config = dict(
    d_expert=128,
    d_shared_expert=0,
    router_score='softmax',
    init_std_router=0.0258,
    init='normal',
    init_std_o=0.0068,
)
Below are experts of layer 4 (counted from 0) of a mixture-of-experts language model. Rows are named router (the router's row for the expert), gate (a neuron's input weights, with its number), up (a neuron's input weights, with its number), down (a neuron's output weights, with its number) and show model dimensions 0-255. Each number is 128 + 32 x the weight over its row's rms, rounded and kept within 0 to 255. Numbers have three digits each.
After each expert's rows: a language model's description of what the expert responds to. This comes from a sample of Wikipedia text that the model never trained on.

# expert 9
router:102115084147114096142132163148127125156146123110080109097116128167126082170164065099144107167112117062095150122132153204146106159120137158164153136168133112162106128098159113143165141143118146134137160147120129116178146132120138160174159122142139136142119117142103173082068100174126172113153114096109199077155075118163099129202046091125175183147125084136136149103136129157134063197109107181165172149055074155103112150177150155116126102154161107163116138088179182149140171115113108126173134121166201076105161122149114128136104078150132063080079171106137103126143170166139155123117091105124154103115062082213118121163129071190179091064155075173132089111147098118093112123135101102117101118088110123086135127169172108109099134146180133104140150142099163193121111091082138
gate0:126148052152143114135119155134106095156118095162114173130048167147132086128127166185108137151205117149108113139171132168134117143122123143096110160166117117125131104148121181114113110102142117090174167129113177142134115136154136126133126137179162167107095064121130110100130187134125197137137116143133130085184102078112106084150045132131107161129128136146095141197145176135134161129074093153180171158127186120106117128073154169117183147132164146067152088156137083183141044053139192124120203050113139148155159067133116115206103103100084107068148070151163129133102134161073106085127122113129148136137128112178074148169111083162125086146144104191147100159164135126111129119122126141083173125130106098110124117083109138096118142139140143158108065063104125083147128125073184
up0:136104166088141099172117078188133054130091146108101173192122110117099151188084131128139199160123149139137153105106124080093081177126230118144173134141107153101139139124084148103172166130056169060143190120135172074126136160127095113151134186166129123144125154172105128098099178085111078123130083065154122140153129135188157126149103117065187122082159105124152142110120135126159124099122106106131156136185119090124076124127111101125170131099156190150146116083129196126102079123125166088126067071120231139094149128161134161135089180156114123144145143099105101097147086137160083060155152102138116111194138136152082125138151141142168134179129100129108116111155105136129152169149097089149142130172133131155137146121148125149094093132073191154131130105136199116100146077174140
down0:142139135101132072139127178128105069126147162136156114147180110127082123137093094154139108101182130129103160111113146092151108211143114150144162154088149150102109143093138158162078120115154142178191124152148132140150089095101087140136114099123144136161142171145155166118087114150156107155128118136180105179150097195094131111182081112134120163126107152157124108123159094134089073155116133182095105121094157118155112072097149104169127158155140095153095135081156051130143147173110182190115100132156095044125116121074075106097149073101214093126143153094127163147142149156101142148172154110147067159165095173171170105184154194097084106119165122101085161161101088123056086135141134119159069131087051112087086136185157157157111114139113110114108088149087106151043103095136108
Description: Lowercase word-initial fragments. Short lowercase first pieces of ordinary verbs and nouns split into subwords, mostly in narrative prose, like b(ids), st(abilised), h(ustle), re(ward).

# expert 25
router:128114115153145127120133088089173180099119180125157140123133144131115140197139148131105112142108110135116088217086247153121165094107114130121112121119117129154120182092141129097060127129072090112060132131122141061189076187087155149148139090092109078112126075095182143164068080152155082083161138128120118101165135111181117143176130137108154092156106135165159111138105117158153128093149176090158097123073158115145136067183152130145114146118121104134097101099079099064116135123103127135156116129131151166124113093160109096100125157106156165092117160170150097137135132075155134207146079043131129034146063102124118087123095130137159123096201097134115126145131126098144090160111128151085143170095161088090102172121164214122114111106157142089107144089116144130162119170098110
gate0:132130139156120124111116110145171107130133137137094165112094146117158110169105147094078100109062110108141147192142171158126116139082093115079106163111114147086092219086147109118121096102156138126124095141175165153128071155117155108170070196111158108179118169166121099111087122056089097073103120167172130147116146102098078098116072095089132153128117105074108127150100181074083141141123167131078150111136148130113109088179161157096135140161092161096118132136120186126126110153198132182105138135124171091140109126181149076138103133128116142153132197136134147122111066126170177139091186115159097092134049081143110171132078132158188146102113122182128155114146191119181086166157067186069165096138086101143152088169138169103098122100172158126117131095158205136112117165119108
up0:107153195127076142062174108129179176073123183121100172109117139120157102154158153150091112151096047119102155189176117133133123143177126121144120129076135084113110179196134040199126131172125110108152154139177147147159095156131107110098132214113153120129160198085112101057126193120115144109122092142204142131109157115082158145121104084134160152162173194142141122104091096138126142081143122085110123109128106112178097057100160137111103115131115154128158111136103132130132179119171109168096165152108125109141165146157123120105160105110076136101124110130163106130126089091161110144169112131103105072157145135111099217132087154150112178147094085118119122131183166084176075170151109148129119159088138124086142080165081121109082118119123181104085156138178089087147077098152140
down0:202118104144112143099145114185118153151100152087145105168192162108175123133123093110145135153147090117068196136187131167112102148120078103121104140144133150119092132154070115088101126108081171136116144122163134121153139192145112108180115160051120134094184130172128148124182133130190143056132140134164137129115118104132171089132156138177113139143183098089127166203136146141169141111111133139136070153110064101169124116126164167068078118124140183127089097141164175111140145130104151067093096112133123170192084071129108132153088167104118103063098138103162156114099171191104113138083132136069118134120067114130137126153146099197151120084154134146123143186140151156158118047116153091112149145060087177088133165169113080181196115178120173114136165150149149120102115130125159
Description: Single-letter word starts. Single letters and short onset pieces beginning or inside rare words and foreign names, e.g. Sorrento, Pilestræde, Koprivnica, the t of ties.

# expert 45
router:110047152131067079153110126173181078107156107138181130121105092159119062106127190127163173125132156117144135095115113164181142210109152125126121139183135092144142117114110133114106093126158112177191132155136137140144057126123111099138162084149135073090172141127065104128075156168129160140112140200116156118107175151120121101126114147037153187149188111102101183189177166130156185157124103144146117184105158115076103128157115100113158141128107133090127165174114141146117136155140109118110049158127111133136157127145078158148126146200110169123137085134140082137141105152124178102109103096120159113141124111223127107151119111068085048081136138196148088088096108119175172130101141093119080115106122077169107117132111062135096105141113126078164129156111163151104130165097130
gate1:120122181188066151126136085121126155133118078056129078090187126132109135135173090093119112191109103140188119190129131133132130148151138110142127094110115150091097120143099105153117168100129128160131143105158170184142118130133138159114083167101142090129125088119058119124081129120132143155119147052196133113099086127086128093061140147158094205171158102193181092111150153138103145136118121087090088074116131134134133065153092055141162111171123065136176187123141110117148168088143105080137114147166163159120136132154133128125176159088127171098114078144090090168189134156105137141129111128108148137126086068102116149166100109151112157120127106109166103122092124119132029117150132150127023134168116161128123076116140086092100103087125095077138101100030078121102141149122155
up1:121139137099188108099098121156136106062139126174108113142172136101176154134070142124106133097103089107095064119123160089110173107110133114144135184168158198123165105111162144130140138097111086107135124138100157101136102096101151099150095116155120115164106172121144145149105211101137177095151098127136109130139147148180154165161131161157189153129128110090169181103141060110137116078098172183102179123119114136094195144052115116153100128107088163119099183148186170120119116080145126191166150105073099162171105045133135159120079132119117143216165162155142205115106133144145112128197164131076111113125158169117095114185169186085071120170154122094083140173156124157107125142156127117129172161106138127094105125127137169154078148068174174137123151130207153088103149115112125
down1:178122073150147094139144140097139112161102131123085123157174164093135108123124106109101107127122139164111113111120143106145108084097122080101125136154076115122164163113183139155112169120105145143114151122164131128068101148164122119082132131163068181167165098048199110122094067111122066093176121086126108131106093097137140133066163137165120095195102194154096171096174123117130129092112104119052106104106103099090137108168058125131162138143117080146102165094109087111068165122125137136148077155188097112114157119116126081159118130120178161134113055111119085207145148182115086157153112136064137132160204168150132144130083120231140164092142109169177116133040137078157097126110127210143134142149138157092104160187117146105126136087130117115148148151119145132177085114137119
Description: Verb-governed prepositions. Infinitive to and prepositions required by a preceding verb or noun, such as wants to, tasked with, accusing of, used for.

# expert 48
router:190117120158102140127086177136126091120190063115080119125109180134104157162094123122125164164079134144087097133122120060108121166127096120099142097191194145145145192153110115093129131140105163196143157143123097087090156110131156149160167149139150144174175138119136144143140099192114170127154150105108103081092155128139113140152116069117143166116148188091219097121145150173103191141176146137080073120102108165132161111192131152184100049173101110137116109129192103140129127149063135119121139126075122149141130137154183159110111129149119064137098118124142148102162168156089142125096084114094108116092121118117169078102157113133127157123182139108151114103105119152100149087126118128189168177197162117118065154059160065104129134118129071152037185095160104094106140092124114
gate0:127199128086098161126138119166139075139121092142174122083131065103060103161173127044089141149123112088098123091114137105127096122126123125191109090148095126110148083150116150101078099124115160121195114114123111135158111123166156109104192157089139133146064156131111103057115091131089088164125176119105098146156217119139143159120174145093093099120074107149130122070128092201160146096150149141125171116123101128191172152146107115151169149189126134137125184114067163170125140140174129172145133159134101144136135130136162097172110167175140142167159070113135205136139139164128104137154138149173074117124121133123142136150150103025080135133087127131119049136176098155144131084125128214177137132163098064140168086088114167102173158107190119134136147088146126156130120130085130
up0:114091135101153111201046103119120180150161114161097199157115129128150151090111140209162146083105119106107139147122118138125170196131147125187172164120203169177202103163139104144134123072114101090082115083109152156107110109092116097137069114115110100120132091070106185146134205069145121154132070126133168158141096135165099119121101122110106181177124114175167113107142115181160144146106118145149092121138210116139096106097150158112129135122116048138123095157139098107180127141136119103140176136128135138125027112081077133119127129101099116128162127153097080157151134078132107128088195092109065164102115102154091126086149119171084164199103141147081130065118076151122116116128184119142112093134154130132105135109103185156143129133126131160185150129138107061162160135131100
down0:067181085111131095130104109132149064117172155144061217148109097135151166134039160133165155129144101128118082111152159109129170104130145163149091114149130150105141154123168151162135114085063084118040113128100118128079126078149082119136106146135121083138108099120161155106098138121165171029157100148149138111095108048108095124112157114151137123166132149160125097153167095138132193119147165130112091105151118153156135132168132099098113180106072136153170133113113135157160129079100079214135110160104156107122116088136123168092105101146161145152133111150150140042083121135124118045108156113137123144145095084089117110118133092100159113181115151151120055196156139152099079116176207122168086106092110134125162094195075099140065122110179165122129120144122120106121108157120150
Description: Noun and verb stems. English noun or verb stems after the, a or an, awaiting a suffix, such as instruct-or, discuss-ing, process, contract, tradition.

# expert 13
router:088130079123122154155084116149110111168117063182099128090123158129096123144086163112128184148131096136149136074135059132161143141066129137106094141179174160141152115145123119161169064140115124197135131071128127117123177094077146152167166098110108093094132155131129145135082097140066161158171123101112095090121164114148108144136099150182116147127170122163114100157105128068103201126085108152118110134176129115126094109160147073136109050147163166115151127187126192114131118182142129128132065161123147130180128158183143122123169108143150147105130191075081158069163064115145183118112129134120167081141150093080186086088157129069149128141062138132161051195109106082078128114059115145113124118155117116179163147115147112176139181107143081088125141090109129098169119131073106
gate0:161142149102080119101112120119166232124130086081124096125118076108146079132153089118095116138086126086187066068075186147075138129150125184209138140110110117092106106120135125111057137100125145062118128161098170119164053127106140114110141158158115160109153161158211127121129193126155189180139111121124169143103115134097128125111116173163128079166130180121084082099095101090110065116179150138089164089085178143106149078140188193160098173096183141151137141147068085157178145110143130150153117120118146150173105158083107105185157132122101091098129101168101165047142140095154107149111143141161147124175102131160147114091154125104174107141150104128153076147104152115208100095149111141165157111119137141122138112076138138146152153119140146095167098152082169161127133111110113
up0:100086183095137158103077112081073179101177125157102095151130132111132172160112121129143108142119148126068096129115178117141133125158179114140099089119097175123127136091121135139144107095058141129107111133118094031129133102144141133124090144138117096109126120157132124069088099105157124184117094157165095150110133137109152140118150101100106133088154153092153137155123185117063137167150133159150105040174087041119176080117176180119132130151102120162105121143144199128104118043078136118125197177143164075115090112132071178081148174165108097115102047157091091138147145134128142147149091102113107165131164150175137133178123133125079080178132167066140144145113140107087161120144165080130166167133120169100122108125097121125078121164102078108118148041098118125193069084144094
down0:133106160160071169148131111166098082099150187146081134080117087112112185101172118105097151112118139134204087109137123092114165139113100071155120129140148163160149102138204142118164152095093130153110106150128150182042124141126100111111155171164118120185136108095162096096178171103098170153128157109149151135193099108137146149130136085163104078138079116123137111122161136170149080131141133180107148108128106187111146125146132157113105135122110148180110160210074102110162140131161083113183158125150135168114079197103196063083118066106129085105115112129092109172101055127125094151109162140041146137062098087132140131145171151106096153102148159114108146098146115117100109181151114160134107124142119078119065185149170085059143087174146195106108117144177100133155145123146147
Description: Plural noun endings. Plural nouns and plural suffixes s, es, ers, ies, ations in running prose, e.g. children, animals, candidates, routes, mandates.

# expert 35
router:095141085157135137148099163144156131150158129184146146121101114106061163147086157134110153186115102158116140144134079115132134122120082095112138124131145130135166127130114130137208192145191130156080122115173135111118139113117226132136172119143107126141158119096107133132083081116149183137165124158075197116123078132108163174107080142149126131088089133160136125125118151078172143101128146162085121166109104157182102053137138069135102118194117171119185109139067140108128099137103147151104098135113132120151117093157120166111151074166145121055155078124143143176160126102110145126099111161129153126114188152076197173116081130099163159198117145133185139129103156122163108115133068133107114189104075085158152092160159187142140203069102068165114178117106058111079154133055134
gate1:062206132117104120125146181099092116149102126182079113129170156145137147157101128104161111086142055137093126145089171122120114140150023146114099167128172117150132148140076119137112096118185143205147161156126166153128083115105137153104191177137138136109110089127149141121200084127121154127118141171087094142156139143137129124128127152041175160153110116137145128161131120152117201140127153080098101142066150073143107111176144128120176094143140114120104098135179142112136077162216114126141135129120154138084087141131147128144098116177151120102111112106103133137140166095147095121160100107149126165145112170114093179131104116131087078046162038106042133104121166146098069118092113127183112133140198102111057098143084154159091089140180178168104179129114168143109170131145129
up1:075056103139130089171099101077159073162156110117136107103054137185155130117113148117113097151155158064169159091145109128132141196146136126134166124190191144105160082033170167128176165081181180105122062157097126150107089106147189133177142153088134100169118149104153112131116109140142147135107135091141186146060162092112047091147122096145093120163205116166124123103092117159147162092144213143083174098142147150111091133172125185124067098113084123137100152098115154162088124127146100177164128097126134135132122140115137152092131190096117183138127064128105146108159139187085162099108120130100163116071118060145141158107158139091129089162117125166152121124153095105125152157138142136121119131146147079119102067113139150153103113124087127158162062124170102143133138131095084
down1:167116143112140181140184136143081130133140113123188105090113115108127093071106110123105110084110147091139047128191107175169123120096152165114129143163184104118178065147152188127108140113078155109172104114090149100132111098190138183176119074177183106162130121116129140143151155143066160108149126158176160099137144179168109082150119080157133063093097142163175164098056190122120144120130156136118107117151086101159127135084129120123097128135134114140148184082137047152132095106127166161106085083131146170113105156133118093118183150104068097134114098083180092144096077109140080124146142181141222089206179122200169137144080077161119135093120095139130120109114127109120144088106159155132123152129187060121082124175095111097153144145143130112126096108166123132140112152164146
Description: Media and organization nouns. Head nouns after a determiner for creative works and organizations: film, album, song, club, company, group, often after "the".